Experts of a small language model: 9 layers, 461M tokens.
Below are experts of layer 4 (counted from 0) of a mixture-of-experts language model. Rows are named router (the router's row for the expert), gate (a neuron's input weights, with its number), up (a neuron's input weights, with its number) and show model dimensions 0-127. Each number is 128 + 32 x the weight over its row's rms, rounded and kept within 0 to 255. Numbers have three digits each.
After each expert's rows: "mostly gets" lists some tokens that are sent to it at least half of the time. This comes from a sample of Wikipedia text that the model never trained on.

# expert 46
router:146122122192127160145165069096174106112133120187103185104132118191109181153161144168140145127122129204127146173123140190092058093151131132096169180145162139179153181102159090125085139062088105203102112202134117120130121089140115151139164106136172102135147150112101123096092144146119098147151086179073095158101089129085120165160094127119112106069164117112136117113102151124142124088140
gate0:186091124167079126139128108148151139128140135085135104132157141173154154114144151176145095077184091167068167178123105161117126131180099147159097142147074120111086144129112111091018094119126083126098089148110139110113092077165159156115102116138173100186150154103142107131094154152104158144176138179103072151137154089150148184146090128137111063160144115190098112121131064149081162113164
up0:120111096083131153090164175173132169140143164169113135106169095147160173116137157191157147089102135186129103157124124192081083103190121111141161127206103065139123118107199093144045084107124143112134070125125100156133155157128127110138091148134188086156127143120105131110126132160126044137110091158085148121160194068094125168149112145121099104110164156102139163165116107100110088124115
mostly gets: " University", " South", " New", " York", " City", " North"

# expert 5
router:137079114133161102137111089130126110147125181219115148132118164166127142145159083173128123061140122136107158119108129154128106154090152111107153159177092175127112156123143089120133091067105128210102169153077102143082127145180098139152107146098184149123110098154169065166114085096106122107125092175106082148103069113136052202128149084130144099100104066154115109062117149089119131119129
gate0:156116096127115135100152096170077078121147163150157111135144112209078069158126164146118137108152121159077149127103125172110174124117200194108117155128076176167098160085140157202121135167153094143132132157159083123075094079162162178126129106127182114114151118101110116159121087115078080134141102138065105156155088098082114167103157095137195090106100174143121165086142156114114099139117
up0:165076079190113143117114138125115096168161228173141142162121133126112099163178088134097154080141193091194126145122083113141098110117111140164128123149145121103124149137182153105136095124146194134154091166080099097095127117149104120143091138159145176069128157122125115151100128117130169128134134139157136134111159114102116161128085129203155131099100040122079110136107123082112035194110
mostly gets: " France", "ö", " Sch", " Hall", "ä", " Germany"

# expert 28
router:109145121142098159120154101127117058177122104190119136131146135124155123099128150184155154148125197161091209174158138142153042088099090116068165088137107122149159173152126116115085156083087124137127085121128139131150097148130119147116130150158176170123154133086146134106070098199167112126167105208076080120161103143087161158110113144154136097111091121148115052086132082150148163104138
gate0:155159185083112110207113125166148083169103138098083156134090138170151113138143165142126162138104156151143127175129053123149095105099140188148180069087125106140144130190145105142096169100151154136100109114093088113110137148137079159139146124141161118111194148106124111100099110188170125148166110156109113144079095116085121079105089105135238152110123078160091112145109101127095127126052
up0:165091071189111097117117129145142204098157161146114077147137071131121128164179105127093078141128103109117093138127087136088148167081085088065138109225111188146143123116173133057136156135167102134092150099151107150129112139070169152158089163084106105146157107124080105150087114140179134135172126129129134122122158094160098133110132164090156110167072077099130168128163136148110188171120
mostly gets: " ===", "|", " ==", "====", " •", "==See"

# expert 30
router:151106118221157156136117122051182101149090097171158149131136110146135104106090146130156093116113132190122142123106139174126136111154097143119135177106190119184144146136125092160088130080091113190126138148114072090102086103092147178139183144151155134112120154108107076117142105158084131189133121194138072196121114088071118185173116088123111099120137137101149074062132163146116137107156
gate0:150108148172133113161100071104084142112106092113090118121137186149113127140082165139127086125155117172111162182147149113156142122143158054142043150127137111136123118109129132156116144098108089104143100087129045132135106198100117144182192150160137151142128147168150088165123124129120099154120158149106103118086147184068179120144181132212133099113108165100183081082156153082115090178092
up0:129089134106140118167151149068141165154126192061113133106145122133189162122129094126123141154110098198079119136126139133129101084077184104132136190112188136071148120143111075129121171118110111103114125118153102154067175117164157100123108136117088105133067161050105145101126114087161163098169192135126121105073094143170130108129145170153090153090147192115164150140157129222109132126151
mostly gets: " H", " K", " W", " L", " Sh", "W"

# expert 60
router:142045131127182135130107087110138114175155148210091160135114148166129152159142106165139151072146110131120157116103137151124124147091152074117189128173086116162102173131157074114141086036115106194116157122099098119111105151178115150153094135119165151134084142131154060144122121110108109093115108181115082151115092110118075198133134070131118101110105073141121109041106134081149115118104
gate0:156072129125177118111121145105151146180080141167068144119131158121152195136117116121090154159174123144152126167100172117141094138083119119133146195129174120120132137097189078113135127105115173193086089139181143096094098133102123110110113086120144134141000126098094088146106133150116107138083112152124095168139131128139115158135098155180167150165122125127083086093073145102172122155061
up0:115147143132208119081113106170105146146144042104132137121143111120164141171075137201139084237061121138109138131182096150121160114132082151128114179113121141105098188094157110104133191124140088081110113135137119104134061182109165132076123095124089115125142097095149134119093149093092197144141170132120108114154073159114129109097192131130098103183143132101125149155122139163119085144122
mostly gets: " Sch", "ö", "ä", "ü", "ó", "ić"

# expert 17
router:113114129148159127147126039145125116155132117173103112124134197158128146168170102133117111098131107137083172117108177136124097144067155125146108153137088182113111136113120098121160107089116130199112154129074148157083139170182123153138148138116147123133111101181146048144092098110119111104120151192101046096108065094144103172119124100126106067132056114147075122024108134112104109100135
gate0:158127143163118171112137132159105096189107107150050171209089113119152060112164110147140086136154114102155157094126142198119103142123123096153147102097093125117102126139066097094084180114150081134144122149142129112109115165132111134164122168105112164147080118179103083159051099138110089082146077158132110167129114220110099124109120094123130069121110148154108106051098149158145078132095
up0:193129100122104084167078158126130153184102168119078112133065142164134097072160121106135113098095118134136143072182087099161087129178146144161123084171128179092113123082145139150101146086172088123156176139149098058090106083137147152100139150137174197203159087095129143141167074128091121175097094107130146136113129103174134109116126098120124150136118155188180083157172118126108141160155
mostly gets: "ö", " Don", " Labour", " football", "š", " Liberal"

# expert 44
router:122113110170113138085118080123107098130086104154160116191145096173121118102104116161173143132086168168089183130154163149122043076069095140100138106119082154156157146121129044108073117104114104140129140095132133127143072155145127154128110148145189194088110132099201110116084105159174155150128099194067077135122132117140156159104087117160125090126117106125121108092191103167175100143155
gate0:150138103095068116135128111097164179184198095195123138090103134119153104166171141122131097129109117126103117129140172115143110165156137122037123100135081163137103106159103164090134173106050181142137145117129135095130085066094150077095080126121145159089163101096158117157065143106171082168103124137149097089160178135151102094147127117131067098151102064129090079113125165127162105167144
up0:060133163080094165125157157149093166159079159054163084155132082112101145141120085086104129159158153093181121125094124140122127063080164214090163145058112126127112139123145159131103145134146161144146074172107111184145157120207128126135160120097103085116161054142149134137129088154141090126139150147095164146130101168178134133101139137125164198152140104145138151110153148165172180113150
mostly gets: "-", "+", "=", " Location", " World", " &"